From a checkpoint of a small mixture-of-experts model trained on Wikipedia: 1 pick a token, 248M tokens.
Below are experts of layer 3 (counted from 0) of a mixture-of-experts language model. Rows are named router (the router's row for the expert), up (a neuron's input weights, with its number) and show model dimensions 0-159. Each number is 50 + 12 x the weight over its row's rms, rounded and kept within 0 to 99.
Before each expert's rows: a language model's description of what the expert responds to. This comes from a sample of Wikipedia text that the model never trained on.

# expert 3
First piece of a word split after a capital or preposition, such as R-ost-islav, R-end-ezvous, to change, returning, plus score digits.
router:64 49 51 40 60 50 44 70 64 51 56 37 58 43 63 59 43 67 63 62 60 41 25 56 72 36 66 36 71 61 50 59 61 58 57 52 46 51 52 25 40 40 41 66 33 42 66 52 46 56 32 41 60 43 52 63 57 34 51 45 59 59 70 63 38 50 49 55 42 60 61 34 37 42 62 34 57 50 40 57 29 57 35 76 61 35 47 51 57 72 43 70 40 60 61 51 45 39 62 69 55 58 29 39 51 68 57 72 57 40 43 39 60 42 46 57 54 55 46 61 63 66 55 58 45 46 34 61 56 62 49 67 26 43 54 54 35 54 55 38 52 44 37 60 30 29 67 35 52 34 32 32 33 44 42 41 50 63 49 50
up1:63 56 62 52 46 57 43 32 44 62 66 49 59 47 52 56 45 63 56 41 48 36 28 50 39 63 57 66 44 59 46 58 57 45 53 62 35 44 43 46 38 39 48 63 40 42 61 73 53 69 43 59 51 55 55 67 53 55 51 59 61 28 53 55 63 75 50 67 62 42 29 52 26 60 53 45 55 60 47 42 47 41 39 36 68 79 57 56 42 71 47 89 49 36 42 34 50 46 55 37 50 48 54 38 63 57 74 67 36 33 24 57 48 65 30 74 68 52 42 55 67 72 54 47 51 57 30 66 49 61 55 60 39 28 40 38 53 43 56 57 30 47 59 59 60 49 62 29 52 41 25 41 63 72 11 34 42 59 30 51

# expert 4
Inner pieces of foreign personal, club and place names in sports tables and lists, such as N-k-oudou, H-ap-oel, Al-A-h-li.
router:75 47 58 50 62 59 36 67 56 46 59 57 61 50 61 68 51 54 65 48 67 51 39 64 63 35 64 23 53 72 50 74 69 59 65 60 31 62 63 28 34 47 42 79 45 38 68 46 68 42 40 52 59 30 54 65 56 45 53 55 47 48 56 50 40 48 68 51 44 57 56 43 60 43 54 56 54 54 39 66 38 47 47 70 69 47 51 62 58 74 49 47 46 59 54 69 28 61 59 65 60 57 33 61 38 67 60 60 60 37 58 40 67 42 18 63 49 44 51 57 66 68 68 48 42 47 45 58 51 67 38 46 44 49 69 52 48 53 68 42 58 61 39 59 37 42 59 48 55 48 43 39 41 42 54 55 62 65 54 74
up1:55 52 48 53 70 76 47 43 50 39 35 41 45 48 51 58 55 44 66 46 44 44 34 48 61 76 57 34 46 55 48 46 55 49 58 64 28 60 58 30 53 39 63 65 52 42 79 46 56 65 39 51 52 44 56 47 51 48 49 51 32 53 49 59 49 60 61 54 48 50 51 10 28 53 70 46 53 63 33 28 53 53 32 48 57 52 63 53 53 77 50 83 48 50 45 62 69 57 66 46 54 55 49 28 59 60 63 43 42 41 50 48 47 41 37 78 38 42 49 71 59 63 59 55 59 33 51 63 44 30 35 58 46 45 37 47 64 29 45 44 58 29 66 62 68 48 44 54 44 56 43 46 41 74 28 60 69 62 33 50

# expert 12
Line breaks ending list items or paragraphs, plus in, of, by and sentence-initial In, with some inner name pieces such as Dup-on-chel.
router:60 52 50 41 62 50 43 69 67 47 56 38 60 41 64 60 47 69 62 58 62 40 28 57 71 38 69 36 70 64 49 61 63 61 55 55 46 52 48 26 37 37 38 66 34 40 61 53 48 56 32 38 60 41 50 65 55 36 55 58 60 57 67 62 34 55 47 54 40 65 63 37 38 40 62 36 61 51 42 60 29 55 35 80 61 45 43 54 59 69 38 68 37 59 59 47 47 40 62 68 54 59 30 39 47 71 57 70 60 43 43 36 60 41 42 58 50 55 42 65 58 68 52 56 47 41 34 58 57 63 46 66 27 45 58 55 33 55 55 35 54 41 39 62 31 30 67 34 52 35 33 34 31 42 43 45 50 61 54 53
up0:29 48 14 66 34 57 55 57 33 55 69 54 55 59 61 59 36 44 81 65 74 49 42 50 61 46 43 38 73 55 50 47 61 61 45 29 43 74 51 56 53 59 38 63 43 43 40 49 74 40 46 22 58 61 51 47 42 44 26 50 48 60 30 69 48 57 43 62 54 67 40 53 52 48 65 46 61 65 71 46 53 41 53 55 37 54 50 50 35 49 26 50 46 66 65 30 56 69 50 59 69 44 44 68 39 54 57 55 55 60 55 54 61 42 50 40 47 44 56 70 62 66 46 56 56 57 49 42 46 45 50 56 38 58 30 57 41 66 57 45 51 52 77 52 51 53 69 40 53 53 42 59 36 61 50 66 47 56 69 62

# expert 0
Quote marks and closing punctuation like ". ). .", plus word-initial pieces after quotes or list dashes, such as ab, re, Causes.
router:59 38 33 46 57 35 38 65 43 43 63 36 66 41 61 57 49 55 57 59 51 47 24 52 59 45 64 31 81 73 42 41 64 68 61 57 34 51 56 38 50 54 44 59 30 48 67 53 44 55 32 36 60 37 51 56 58 33 71 57 57 64 58 66 40 68 51 62 44 62 62 40 41 49 62 44 45 61 48 48 41 65 35 65 61 41 49 66 63 57 43 61 39 56 65 54 30 39 64 66 51 48 27 47 43 53 60 60 52 38 40 26 57 35 38 55 51 65 59 75 59 57 36 69 43 33 39 69 57 64 42 57 42 55 53 62 30 50 53 36 63 46 58 83 36 28 53 46 23 39 40 38 39 36 48 46 56 57 44 58
up1:43 46 47 54 68 44 71 18 62 54 37 43 48 52 68 69 43 55 60 61 53 28 37 52 54 64 79 49 46 55 38 60 48 50 95 51 34 67 58 41 45 48 60 57 27 27 66 44 57 66 61 57 56 34 37 44 63 53 50 43 52 59 64 55 49 77 59 69 46 40 59 36 53 69 65 55 41 41 53 38 58 35 55 52 61 51 59 61 28 71 56 62 50 67 59 51 39 50 63 46 80 47 75 37 62 41 52 56 39 28 11 30 53 23 24 65 50 55 57 59 51 50 34 60 49 38 46 68 46 42 41 54 54 28 45 47 60 45 50 57 48 61 48 48 60 46 39 47 37 59 42 54 42 70 32 44 62 57 63 52